Below are experts of layer 4 (counted from 0) of a mixture-of-experts language model. Rows are named router (the router's row for the expert), gate (a neuron's input weights, with its number), up (a neuron's input weights, with its number), down (a neuron's output weights, with its number) and show model dimensions 0-63. Each number is 128 + 24 x the weight over its row's rms, rounded and kept within 0 to 255.
Before each expert's rows: "gets" lists some tokens that make up at least twice as much of what it gets as of all text. This comes from a sample of Wikipedia text that the model never trained on. Tokens count by the router's weight.

# expert 7
gets: ",", " and", " to", " of", " in", " with"
router [134 113  90  80 198 163  90 144 170 154  99 114 136 112 146 125  98 144 113  97 132 119  76 140  94 107 111 108 168  94 163 155  90  89 164  93 103 140 117 161 126 122  93 108 113 153 134 105 164  89 124 110 156  99 132 115 128 119  99 120 133 157 129 148]
gate0 [119 189 159 107 153 132 173  74 116 150 171 118 158  94  97 117 129 122 150 128 100 173  92 139  82 123 149 135 148 122 128 149 160 124 108 137 140 117 165 114 136 154 150 140 135 136 128 141 152 134 174 145 125 107 146 116 113 140 139 134 115 103 101 141]
up0 [174 111 122 116  65 143 125 134 106 187 116 172 119  62 130 137 133 110 113 118 121 149 110 122 158 108 109 149  96 116 132 113 130 153 118 136 124 139 123 121 119 119 149 165 165 115 142 114 107 142 139 131  98 148 136 130 119 130 123 137 163 162 167 145]
down0 [ 93  90  80 132 110 138  71 151 123 100  67 128 142 161 174 139 161 164 111  98 116 135 118 132 132 133 126 142 148 113 147 174 123  62 103 114 155 119 141 114 157 137 133 119 135 131 117 153 133  52 158 137 111  94  89 141 105 133 165 122 121 112 113 124]
gate1 [147 154 132 121 124 127 156 124 123 112 156 127 120 128 141 160  90 103 119 154 130 100 125 130  93  88 134 149 143 114 122 165 127 124  97 136  97 113 158 100 167 202  72 135 133 145 133 143 123 159 147 144  92 122 139 121 138 143 150 128 141 129 108 103]
up1 [127 142 128 138 116 133 133 142 136 101 143 119 174 134 133 153 104  83 149 149 132 136 120 147  93 112 130 124 136  88 109 164 122 109 109 132 122 118 152 145 131 128 103 129 161 110 139 143 151 126 127 134 117 143 168 101 118 153 125 148 174 115  90  59]
down1 [154 115 117 144 140 129 135 104 161 126 123 114 149 116 166 106 115 134 132  78 113 149 120  92 128 197 128  91 126 130 127  66 110 137  96 159 106 115 151  95 147 105 166 110 122 115 116  83 140 127  84 155  73 169 130 138 131  88 159 136 124  91 127 184]
gate2 [114 126 138 129 120 135 150  78 125 154 142 155  94 150 129 135 151 129 152 117 133 130 122 127 135 173 150 159 145 125 116 149 150 105 136 129 148 128 149 120 130 133 118 140 122  76 106 131 156 108 145 137 172 147 141 123 115 132 138 121 147 114 142 112]
up2 [124 123 108 115 142 157 121 124 141 124 124 112 100 112 113 101  69 110 115 119 117  81  61 123 111  79 160 109 126 126 134  86 135 154 124 132 150 124 110 122 110 119 166 168 126 158 127 119 149 129 133 165 112 120 149 152 188 169 103 117  98 137 103 144]
down2 [ 99 170 122 150 100 114 134 129 109 120 116 152  76 130 154 137 141 134  88 121 110 157 119 130 114 111 159 142 146 109 119 139 148 156 115 149 167 115 136 143 126 145 143 156  97 186 147 135 122 118 150 102 156 140 183 128 119 133 112  85 138 151 156  91]
gate3 [138 118 138 136 118 152 121 113 124 123 144 158 178 149 161 167 159 130 101 158  83  59 154 119 149 107 135 131 106 131 128 136 124 136 141 113 149 135 143  87  95 125 148 135 117 165 131 106 171 157 112 172 139  88 111 141 127 116 139 117 131 109 112 109]
up3 [132 119 125 125 114 145 130 120 117 133 151 128 141 168 136 136 153 115 122 152 107 110 122 123 158  82 127 124 137 144 110 148 120 148 108 104 110 122 150  88  64 109  94 138 127 150 104 125 169 150 131 116 166  81  81 141 127  76 106 126 107 120 117 123]
down3 [119 122 118 143 167 139 161  71 149 121 144 102 139 134 112 131 146 105 124 154 115 155 185 152 121 147 139 142 112 141  96 104 121 137 147 119 104 107  86 117  93 110 174 148 118 104 113  86 167 118 146 126 127  98 116 101 101 140  97 111 127  98 116 175]
gate4 [101 148 118 147 118 113 131 163 122 123 143 127 100  97 133 103 116 132 145 129 148 139 129 156  95 122 116 119 176 144 129 121 153 106 147 168 117 187 118 106 135 146 149 168 120 130 125 145 136 125 100 135 101 135 107 150 122 127 151 101 128 111 149  96]
up4 [138 122 125 134 126 147 120  94 139 120 137 132 107 141 125 100  87 153 115 130 133 140 112 127 148 142 134 102 141 118 127 119 170 119 103  89 143 143 117 129 118 108 178 130 162  74 119 135 160 110 131 124 106 141  98 125 111 105 146 184  97 109  87 123]
down4 [119 117 113  57  89 102 111 129 126 132 127 149 137 151 152 141 143 149 130 101 144 130 183 137 117 119 148 107 130 111 169 146 164 158 138 147 109 111 144 119 120 106 110 131 108 159 133  85 140  95 108 145 165  93 148 128 140 154 120 146 162  97 132 110]
gate5 [116 144 139 108 108 108 123 119 105 129 141 162 173 103 113  82 147 130  83 148 105 154 145 103 106 160  92 143 143 132 142 133 143 115 142 138 155 131 144 125  98 124 104 141 116 159  80 143  75 116  96 174 130 128 122 166 114 119 170 138 100 116 104 124]
up5 [109 148 155 126 116 125 161 112 135 127 166 140 120 132 119  84 142 130 133 141 126  99 120 133 107 115 114 135 157 122 145  94  70 143 145  99 138 159 147 152 107 160 114 163  89 124 129 164 126 109 161 114 131  94 124 107 145 157 110 125 174 119 127 120]
down5 [128 108  84 119 129 168 113 161 136  74 115 124 117 156 118 110 139  96 159 143 123 104 144 118 136 145  98 166 155 141 206  91  94 162 113  96 166 112 170 145 121  60 149 157 136 149 134 135 118 141 136 143  92 134  98 144 145 160 123  86  92 123 127 131]
gate6 [ 54 108 121 110 169 169  87 130 141 133 114  89 140 145 117 112 149 127 145 137 170 108 125 164  62 144 130 122 151 107 154 144  89 132  97 123 109 108 156 166 153 161 110 136 134 131 161 139 107 151 130  99 133 125  93 131 122 122 102 129 130 151 129 136]
up6 [194 123 127 136 122 104 163 136 126 119 130 137 100 125 133 114 106 167 102 123 122 128 100  77 151 110 144 102 124 150 146 117 153  94 153 128 160 140 111  86 146 103 141 164 147 140  81 123 104 120 147 144 159 147 159 114 157 114 103 129 124 117 104 129]
down6 [137  99  95 122 155 155  71 115 155 144 127  94 102  98 129 146 106 109 150  77 154 149 157 143 100 121 139 129 102 121 133 146 138 142 164 154  56 142 103 139 169 147 144 153 127 174 110 134 140  93 137 122 107  95 136 149 127 173 118  96 146 119 145 133]
gate7 [113 105 150 137 145  66 132 179 122 110 125 155  89 126 134 117 143 153 195 112  96 116  88 127 114 104 137 116 111 144 143 142 133  90 131 123 166 155 128 154 100 161 112 113  90 136 139 162 133 155  91 143 130 116 125 136 121 112  87 136  82 129 114 146]
up7 [135 129 134 118 132 130 140 153 134 141 139 137 116 139 131 126 124 146 132 127 101 113  86 136 134  97 146 146 134 155 123 112 137 121 139 136 200 152 100 182 124  99 125 122 101 175  89 127 115 147 159 104 185 112 136 126 123 102 102 136 161 151 136 113]
down7 [134 119 117 141 107 141 136 137 134 127 127 172 121 179 121 128 127  97 138  78 130 118 148 156 146 118 128 103 117  95 143 103 124 129 129 133 131 102 205 154 145 185 102 157 177 108 138 170 147 118 119 134 102 120 153 113 170  95 133 114 179 144 160 119]

# expert 4
gets: " ", " the", "0", " The", "The", "o"
router [136 112  84 124 151 144 109 131 165 128  93 120 123 120 157 127 116 140 111  98 163 115 118  71  99 125 160  97 140 138 159 150 113 131 150 146 119 151  99 111 155 143 105 133 104 125 111 103 157 101 142  99 155 160 155 149  88 110 138 113 155 143 102 132]
gate0 [123 137 104 127 131  99 109 108 126 114 102 115 131 121 107 178 166  89 130 134 100 161 130  95 196 126 151 133 129 152 141 141 135 173 162 110 174 134 123 133 146 143 173 137 122 112 127  89 135 164 133 117 121 106 111 140 133 116 122 129 138 142  96 119]
up0 [147  95 119 119 125 122 128 130 146 179 112 142 169  94 157 168 130 160 112 151 135 183 156 119 147 185 151 112 144 136 134 135 142 172 135  83 142 168 136 148 155 163 131 122 164 117 113 145 117 119 147 130 184 164 150 104 125 121  99 126 183  86 105 105]
down0 [133 110 146 111 125 151 123 132  71  86 120 122 113 132 148 136  94 136 137 108 151 105 143 133  98  88 104 111  80 117 113 140 123 128 112 161  93 133 152 157 110  76  85 135  94 109 121 120 135 102  94 126 120 173 118 162 128 129 186 176 155 117  87 132]
gate1 [147 143 142 164 125 105 140 121 103 128 149 149 118 141 149 140 107 122 152 146 158 113 113 134 113 123 129 139 118 136 156 137 131 143 121 113 150 149 155 160  88 114 131 112 138  91 158 175 167 140 146 109 138 139  91 116 132 150  97 138  92  79 176 137]
up1 [111 121 140 121 137 116 129 148 123 124 117 124  83  99 117 123 141 126 159 118 107 126 129 144 140 165 152 103 143 117 102 129 106 151 139 202 123 110 131 102 134 115 136 130 125 129 117 148 127 141 133 110 156 145 147  98 104 142 117 141 196 174 128 166]
down1 [116 155 118  99 109 135 139 127 139  64 112 115 105 115 118  98 123 121  97 126  96 161 137 140  92 153 115 135 134  96 135 159 154  87 171  89 130 130 121 143 146 141 142  94 151 121 138 118 129 113 141 134 133 140 154  81 115 112 140 128  64  97 114 132]
gate2 [119 164 134 110 128 133 146  85 120  85 131 113 126 105  87 122 116 147 141 112 145  78 135 161 141 115 137  93 157 153 126 139 119 131 126  93  85  98 116 140 135 140 122 133 141  87 115 126 130 140  92  80 152 129 121 132 156 144 101 105  99 134 130 140]
up2 [ 92 113 135 128 133 127 149 133 124 133 130 137 166 113 102 146 144 124 150 122 168 138 114 122 120 162 132 153 102  99 108 108 140 138 153 151 152 129 125 151 140 128 141 116  84 135  88 108 123 120 114  74 148 148 110 123 162 141 126 106 183 180 114 116]
down2 [103 124 102 121 148 200  73 109  98  97 101 107 116  98 171 145 145 148 114 172 139 158 147 105 135 122 140 132 141 168 131  82 181 139 123 113 140 143 107  79 144 130 113 110 145 105 109 106 110 116 128 125 147 144  98 115 129 129 130 104 127 139 126 121]
gate3 [154 109 141 153 143 136 125 111 133 144 132 146  99 107 139 104 113 120 135 113 148 109 118 141 120 118 132  72 125 148 151 151 123 163 118 183 133 139 120  89 112  84 138 140 183 134 152 172 134 148 121 119 152 130 149 123 109 111 113 112 134 116 167 154]
up3 [122 151 108 130 123  99 110 129 131 157 107 146 148 137 115 143 110 139  98 127 132 104 134  91 108 141 138 134 175 100 124 148 111 144 126 131 172 154 139  99 119 140 101 137 116 152 148  96 154 112 149 127  85 115 137 120 129  84 170 126 156 136 110 123]
down3 [103 151 133 111  85 101 158 114 118 103 120 115 166 166 105 121 113 129 135 167 102 109 166 118 117 136 133 114 107 136 171 137 103 126 111 185  86 126 126 157 133 127 144 129 115 183 157  96 151  96 111 114 150 127 129  87 121 146  97 122 132 103 116 119]
gate4 [ 97 101 113 154 138 129 104 128 116 110 128 150 123 157 138 126 108 125 136 132 167 141 132 117  99 132 105 126  87 121  82 131 120 140 177 132 113 186 122 134 124 137 106 141 117 121 136  67 153 157 107 112 164 101 192 120 144 106 111 139 156 132 143 148]
up4 [146 152 128 134 132 108 117 145 120 158 137 125 146 122 125 137 112 132 143 118 122 130  89 140 132 117 126 112 168 170 140 122 114  84  86 127 159  97 113 117 156 122 157 110  92 158 103 148 139 133 191 121  88 151  67 151 129 143 190 122 114 153 129 152]
down4 [167  87 142  75 136 103 164 127 132 188 133 157 141 157  63 109 129 133 122 144 145 127 121 100  81 116 152 130 180 123 161 166 126  97 175  88 146 125 131 115 147  96 126 129 122 138 139 130 120 120  92 151 146 116 188 103 128 117 168 158 164  65 156 132]
gate5 [136  83 117 130 144 155 104 177 133 106 106  59 108  78 116 126 115 135 152 121 130 119 140 134 102 186 156 120  98  80 126 155  83 121 152 102 122  97  84 129 141 162 133 156 128  95 109  99 143 110 103 130 148 141 142 101 120 136 137 115  98 157 149 119]
up5 [128  97 108 155 172 149 114 203 144 140 117 119 128  94  93 153 126 117 126 147 107 148 147 130 107 156 105 121 104 145 107 102 106 133 130 136 148  94 147 144 116 171 133 179  90 128 160 133 166  60  96 124 110 164 129 111 171 161 137 164  78 148 166 115]
down5 [142 167 129 164 103 121 150 127 108 135 146 144 135 110 143 117  87 128 107 182 140 121 151 141 143 128 106 121 119 136 122 158  94 142 121 115 121 125 111 126 128 153 150 171 111  96  93 143 104 128 171 111  68 132 139 114 122 134 170 133 134 140 127 159]
gate6 [153 114 132 113 145 125 117 117 119 126 102 127 130 175 146 145 147  80 114 113 152 115 116 107 133  98 128 131 136 161 141 151 134 112 142 190  96 117 139 153 127 136 121 133 110 155 115 147 141 178 122 120 142 135 188  96 157 141 130 104 170 134 170 111]
up6 [116 130 116  96 133 145 137 139 118  98 133 108 139  67 114 101  96 161  94 123 140 148 154 187 101 157 130  86 153 144 154 134 127 146 121 105 134 140  91 127 141 104 128 133 163 122 154 112 115 105 135 131 142 147  92 151 140  95 118 133 139 130  93 131]
down6 [111 133 111  64  95 115 113 147 143 112 121 148 112 105 120 132 137 122 198 101 147 151 115 132  88 136 151 135 119 131 165 127 138 141 145 132 155 147  94 119  94 119 140 116 150 118 122 107 126 137 103 148 188 114 137 136 140 119 117 105 126 150 103 151]
gate7 [134 122 146 159 117 111 142 147 119  87 140 111 127 134 150 112 139 135 113 132 193 115 144 115 141 167 122 163 152 137  93 103 138 151 155 151  91 116 123 168  91 161 155 142 131  94 112  93 113 160 167 116  99 155 160 123 109 155 114 111 154 105 124  94]
up7 [160 135 124 124 120 147 154  58 143 128 160 134 142 141 141  92 109 125 103 139  87 153  78 145  83 110 150 173 133 143 147 143 139 129 148 130 128  96 154 115 140 114 166 141 129 137 157 124  73 169 138  77  92 126 116 123 150 153 148 116 118 144 109 131]
down7 [ 86 103 120 148 128  94 126 124 135 118 164 119 117  86 130 157 135  87 136 111 112 139 162 116 141 106 105 156 128 162 103 136 110 130 134 133 104 120 136 118  87 102 110 128 131 146 163 118 130  99 126 136  84 103 155  92 107 134 137 141  94 155 129 164]

# expert 5
gets: " (", " |", " L", " P", " S", " R"
router [123  95  83  86 165 150  98 120 166 117  68  92 125 146 136 110 140 143 102 105 111 121 120  99  96 118 143 112 135 125 155 153  98 102 132 128 118 140 106 143 160 104 120 131 133 179 121  97 149  90 149 129 147 144 132 178  97  95 145 179 149 158 100 166]
gate0 [ 76 132 132 133 139 101 126  98 132 122 132 107 137 133 110  90 142 156  77 142 137 138 119 145 112 107 182 125 145 188 114 142 143  90 113 145 140 142 155 132 129 169 127 143 113 156 108 173 121 117 133  78 151 120 158 158 147 120 114 100 122 121 123 175]
up0 [161 123 137 134 144 114 151 120 122 124 134 151  89  98 155 121 142 157 110 120 139 150 134 160 149  86 148 159 129 144 110 148 146 108 122 156 152 115 120  82 121  86 167 129 118 144 104 109 139  96 131 138 125 137 122 119 125 145  83 151 122 109 114 109]
down0 [142 136 118 109 129 117 131 121 130 125 129  96 140 153  91 116 116 181 130 159 122 165  97 129 112  81 114 160 139 124 103 148  97 128  96  90 141 154 167 115  73 126 147 104  64 156 138 152 126 158 107  83 113 145 161 101 107 105 123 164 127 126  97 129]
gate1 [ 93 144 140 116 106  88 106 154 116 110 140 156 129 145 137 136 164 117 134 157 116 135 136 101 116 149 126 111  95 147 150 115 125 166 107 155 159 139 112 143 134  78 151 176 121 117 114 113 164 118 176 101 141 159  84 142 135 132 142 115  87  98 102 118]
up1 [120 110 137  94 127 146 131  99 124 124 127 168 107  99 178 158 143 116 174 119 127 180 127 138 116 102 142 131 113 126 134 135 134 120 109 129 145 166 148 102 118 123 130 133 139 133 110 106 101  98 109 100 131 129 132 129 123 150 114  94 125 124 117 161]
down1 [117 111 133 174 154 125 108 135  97  90 145  87 148 108 115 132 118 142 151 110 123 143 119  95 139 120 119  72 113 101 129 133 117 139 104 114 190 143 132  97 142  64 133 101 117  83 156 126 146 131 116 135 120 168 107 159 117 142 133 150 113  98 155 133]
gate2 [141 120 111 113 138 148 104 155 134 134  95 114 133 158 113 112 134 139 113 146 124 106 151 121 158 138 117 111 128 145  95 135  99 120 135 132 194 120 102 170 130  84 113 143 135 135 156 113 116 112 158  86 139 122 129  70 140  67 106 107 167 167 148 143]
up2 [122 151 132  97 131 122 143 124 143 126 136 130 144 120 144 160 117 123 139 117 120 164 126 130 120 124 107 138 117 136 137 119 129 127 148 104 125 132 154 114  97 132 165 123  81 165 123 138 116 111 145 132 142 129 175 128 100 143 139 119 126  90 140 135]
down2 [113 136 134 145 110 112 117 139 165 122 114  84 104 112  69 121 143 143 126 153 114 110 126  75 132 124  94 108 153 116 117 189 140 117 155  92 157 153 113 126 164  84 103 126 102 195 115  85 147  92 135 101  97 119 151 112 157 131 146 112 127 120  93 103]
gate3 [139 107 121  89 130 106  81 126 144 122 121 108 114 123 147 116 149 130 135 146  91 135 138 125 125 108 158 110 173  80 131 130 200  96 121 106 124 144 167 128 132 106  98  98 116  72 154  92 120  77 155 184 159 127 161 113 108 147 115 144 145 153  93 118]
up3 [159 147 115  84 102 129 127 177 143 145 131 165 111 112 175 107 129 127 143 145 124 181 154 145 103 119 162 138 159 146 144  87 147  91 110 131 142 140 157 101 110 109 111 161  87  81 157 124 119 105 135 187 147 125 118  99 116 129 137 104 121 160 120 142]
down3 [140 127 153 133 103 133 170 135 112 154 173 103 123 119 137 135 106 125 135 149  98  81 116 118 124 117 121 127 159 136  90 113 133 138 102 145 139 126 149 101 117 101 115 116 159 148 100 134 108 122 147 126  90 148 166 118 133  99  82 109 106 103 121 133]
gate4 [124 115 109 136 122 131 108 131 132 140  94 136 150 145  99 135 118 136 140 135 131  98 144 146 135 154 127 102 135  77 139 135 138 144 135 137 145 109 144 140 165  77 131 129 143 122 154 113 153  71 137 142 126 126 143  83 114 164 119 128 130  93 114 114]
up4 [141 127 104 153 136 128 107  92 121 111 110 104 145 152 128 164  97 152 137 105 106 111 135 121 133 143 140 114 162 125 142 107 104 152 130 145 181 168 127 117 154  95 159 123 112 183 154 155 132  86 145 172 108 127 101 123 107 154 114  83 120 140 125  84]
down4 [104 142 120 118 125 108 143 148 136 144 157 151 160  90 126 132 118 118  92 181 136 149 108  84 147 150 147 127 103 108 134 102 168 103 136 102 116 143 109  98  96 126 140 155 131  99 134 143 149 100 114 117 122 145 107 102  95 135 123 140  60 160 147 118]
gate5 [142 138 119 126 138 135 139 129 135 139 107 123 131 167 133 167 104  95 149 108  88 173 151 140 115 135  77 113 146 108 118 163 121  79  93 176 122 143 145  94 162 186 105 132 102 147 152 188 128 148  68 131 119 132 116 112 129 102 120 152 110 151 136 139]
up5 [151 129 135 147 137 115 116 151 133 109 134 137 110  95 116 177 106 140 154 148  86  80 149 124 179  93 109 148 148 121 111 113  80 123  99 140 114 147 107 114 139 126 157 150 101  65  97 104 130 109 149  98  79 131 127 117 132 104 109 117 141 156 145 120]
down5 [161 128 105 155 124 128  98  94 131 116 109 129 155 138 119 144 131 137 130  86  98 110 124 175 114 131  83  92 121 124 124 153 125 171 148 168 134  52 174 108 130 149 125 118 140 146 133 150 171 140 158 127 118 173 137 118 136 159 131  98 160 129  98 103]
gate6 [ 86 121 140  95 143 112 116 141 133  68 128  78  98 140 157 154 175 110 112 109  64 118 120 137 129 126 182 119  75 141 147 126 148 127 110 131 122 140 122 144 200 159 142  96 121 114 166 150 138 151 135 119 140  90 165 108 134 102 151 154  91 133  97 109]
up6 [133 159  97 130 130 133  95 130 146 106 121 123 130  65 182 113 118  91 103 140 144 157 141 148 126 168 110  84 166 195 125 103 129 131 123 166 116 138 154 122 108 154 100 151 153 119 123 191 134  95 148 139 135 187 139 103  60 128  75 149 139 155 150 152]
down6 [130 122 152 122 115 125 135 110 140 119 148 127 136 132 130 120 147 149 127 141 112 153 130  99 123 147  99  74 108 100 113 178 118 164 126 105 130 156 145 140 167 153 122  87 189 140 156 125 117 127 126 114 139 113  88  82  93 126 151 132 136 165 118 114]
gate7 [ 97 145 114 131 130 135 116 128 143 124 133  77 113 121 145 152 112 130 123 129 107 166 103 126 111 163 119 114 147 124 138 138  81 188  72 133 126 150 141 148 149 128 118 123  68 124 139 119 110 104 136 135 111 116 155 159 102 125  92 215 100 152 113 126]
up7 [135 110 130 144 133 157 142  99 135 130 134 169 113 161 134  97 117 154 129 146 115 125 107 130 130 120 128 131 100 189 113  93  99  90 135 142 155  90 153 154 168 110  93 173  95 155 116 132 123 133 102 161 160 134 102 127 154 165 102 132 131 113 132 103]
down7 [114 124 151 144 146 168 144 135 135 184 140 166 115 139 160 103 108 163 109 107 119 130 151 118 162 199 105 121 122  75 126 158 122 114 113  99 134 126 142 135 139 127 170 111 128 130 134 105  99 121 122  64 100 133 153 154 109 125  71 178 128 129 189 124]

# expert 0
gets: " |", ":", "|", ".", "-", " as"
router [142 104  85 141 201 149 115 160 169 100  80 108 145 125 149 140 128 114 111 103 131 121 116  79 140 120 162  89 130 120 156 153 122  99 150 148 135 153  74 152 117 114  86  78  99 146 139 112 142 107 150 128 170 101 148 135 112 123 115 154 105 158 109 120]
gate0 [200 156 114 102 112  80 128  84 114 134 115 164 118 137 103 136 143 140 104 132 150 108 109 158 140 119 127 190 125 116 134 150 124  90 152 114 124  95 104 121 123 115 123 145 120 147 138 160  93 138 170 128 121 145 149 120  90 118 166 155 126 120 116 101]
up0 [132 141 140 146 143 152 139 166 141 126 176  74 119  76 116 137 137 152 127 102 103 161 155 114 137  55 134  93 150 140 104 138 120 157 120 164 126 123 128  99 133 140 138 103 109 100 165 112 152 102 184 136  83 149 125 143 131 133 126 119 106 115 112 153]
down0 [162  87 111 102 143 132 126 102 172 126 104  90 155 137 137 136 138 147 101  73  99 108  76 132 117 162 130 138 129 118 124 111 142 119 153 148 163  96 123 105 151 111 145 149 110 131 128 154 104 127 155  95 115 104 149 104 127 136  67 141 143 134 143 119]
gate1 [117 118 145 129 129 115 156 120  98 149 121 124 115 140 128 151  92 114  97 124 111 100  97 117 163 124 125 116 136 182 139 180 126 132 111 110 130 112 111 132 170 120 128 165 116 138 106 148 124 123 155 137 160 132 150 134 159 141  91 136 131 123 116 160]
up1 [120 175 116 111 117 125 125 126 110 126 154 116 171 110 144 153 126 143 132 117 151 151 136 114 151 104  99 102 128  75 123  99 144  92  98 126 153 130 154 140 100 127  96 142 141 148 120 148 142 140 157 162  80 110 146 105 112  78  95 146 142 154 151  74]
down1 [150 126 138 139 150 148 130 110 142 138 146 113 133 143 125 103 129 130  88 148 117 100 178 104 121 116 123 108 154 126 146 156 136 110 127 110 110 131  79 123 166 164  87 116 128 111 123 107 140 102  99 101  97 121  76 119 151 132 127  79 163 150 130  87]
gate2 [123 135 133 115 132  76 114 137 128  84 143 114 115 165 134 147 127 162 124 133 138 154  81  69 127 105 176 160  96 127 115 121 113 129 137 103 144 154 141 100 111 117 134 137  95 141 136 101 118 156 163 132 146 160 114 119 163 111 127  89  89 176 175 192]
up2 [126 154 129 124 120 155 104 155 146  32 140  78 171 170 106 122 145 168 134 112 118  75 129  65 160 123 110 113 124 125 137 116 112 126 149 142  92 118 165 146 153 161 135 112 105 127 177 129 142 137 148 137 113 160 105 156 133 169 134 124 143 157 166 161]
down2 [150 115 131 127 133 133 175 138 129 145 126 152 111 122 161 145 188 143 109 110 153 160 112 112 153 117 106 172 189 144 154  80 112  89 136 112 156  92 134 114 103 146 108 140 126 142 138 133 165 138 125 110 133 120 135 135 130 127 104 146 118 144 164 161]
gate3 [ 93 133 132 100 127 129 138  93 127  94 120 124 141 174  99 145 178 130  99 137  88 119 118  95 121  97  94  88 137 157 154 108  85  85 139 152 120 144 159 130 139 118  98 190 127 122 131  96  88 130 118 135 159 157 125 149  97 117 155 176  91 125 104 150]
up3 [121 112 102 124 145 121 132 127 125 123 109 177 121 124 136 103 181 132 108 139 108 132 122 158 130 136 150 116 131 167 118 128 156 134 110 168 123 166 110  99 162 171 173 122  85 142 146 163  84 108 164 147 158 122 145 126 131 161 128 142  88 142 159 222]
down3 [160 156 125 127 143 126 140 104 119 152 129 103 141 147  86 117 139 119  86 154 187 109 137 147 113  83 127 114 100 108 123 125 165 116 139 145 111 123 133 135 129 143  94 161 101 140  89  87 134  97 111  76 135 146 136 175 113 108 170 106 146  99 124 134]
gate4 [127 119 124 149 114 126  98 117 129 130  96 130 115 140 130 107 146 139  99 132 122 132 128 116 197 155 140 141 122 173 151 147 147 154 111 163 152 117 161 155 132 106  94 102  98 126 107 112  91  92 159 116  90 129 114  77 135 151 141  84 118 146 105 131]
up4 [134 127 133 117 132 137 112 140 164 116 103 113 158 136 139 112 120 113 149 123 126 119 142  95 134 128  70 137 185  90 120 119 107 122 150 124 137 101 156 126 146 121 173 165 112 161 123 111 144 138 144 127 120 146 127 138 127 126 121 132  94 116  96 112]
down4 [176 158 154 143 114 168 135 132 108  92 111 141 146 160  96 120 145 177 106 161 134 137 110 130 100 104 141 130 163 120 110 157 169 105 127 108 135 121  92 160 108 132 119 113 141 122 106 125 122 129 145 120 114 176 132 114 105 112 119  87 119 135  76  86]
gate5 [133 120 149 154 128 143 140 117 127 112 150 110 109 127 123 119 119 115 155 139  89 120 137 108 140 104  99  86 105 155 142 118 130 109 166 132 133  89 126 133 119 107  94 122 131 137 133 135 127 112 149 174 165 146 146  64 131 106  97 175  73 181  90 185]
up5 [124 111 127 125 130 112 132 150 135 137 125  98 155 145 167 125 130 142 114 124 180  93 133 109 113 158 133 162 139 111 109 143 140 158 141 148 137 141  99 145 165 145 152  84  98 124 146 123 171 168 149 111  97 126 106 123 102  55  94 136 129 122 124 114]
down5 [125 133 135 140 118 149 113 151 125 148 107 155 148 125 123 102 117 144 126  98 185 137 117 135 116  89 134 129 133 114  80 123 109 113 149 131 126 138 100 147 161 122 127 126 132 120 117 170 141 180 125 115 138 112 138 134 156 104 126  99 143 117 162 151]
gate6 [103  96 130 121 176 130 110 132 136 144 126 109 160 114 141 142 115 144 124 135 138 144 103 142 133 134 139  87 134  82 111 141 116 110 138 136  97 126 143 119 139 132 151 119  83 174 138 177 120 142 111 157 117 138 147 144 159 149 110 114 165 131 160 166]
up6 [ 99  94 142 129 133 149 108 120 116 113 126 106 157 126 130 151  99 128 148 133 153 103 118 138 139 106 107 151 109  97 116  93 110 108 134 108 148  92 129 156 140 123 132  60 102 154 134 136 124 150 102 114 108 107 156 185 176 149  79 101 153 130 163 173]
down6 [ 90  99 131 126 132 112 143  94 101 152 119 113 118  77 106 114 125 109 147 144 114 100 133 141 169 144 110  99 110 104 139 136 132 137 103 101 155 113 104 134 143 124 130 135 119  97  96 139 165 114 145 108 157 196 129 156 125 110 113 158 130 134 128 112]
gate7 [144 136 138 124 112 116 151 145 161 151 127 137 170 103  90 152 156 146 152 146 143 109  96 139 164 140 103 151 138  96 125 147 130 151 115 154 143 139 107 143 123 145 111 162 138 149 109 144 142 109  88 122 134 210 136 113 120 140 118  90 166 117 120 137]
up7 [ 98 123 151 167 155 137 137 103 119  56 139 108 132 143 112 119 134 140  85 134 142 136  97 101  99 127 141 121 150 129  58 152 128 117 119  95 122 132 112 138 107 115 138  84 102 127 120 117 173 128 126 116 157  81 141 119 123 129 121 112  98 116 138 142]
down7 [121 144 132  85 102 106 138 111 124  97 110 103 147 127 201 119  79 143 142 123 105 136 164 138 135 150 107 101 177 145 139 121 145 168 133 129 152 133 132 128 103 121 146 146 144 124 129 147 153 124 143 131 118  98 121 176 155 152 142 134 142 171 154 191]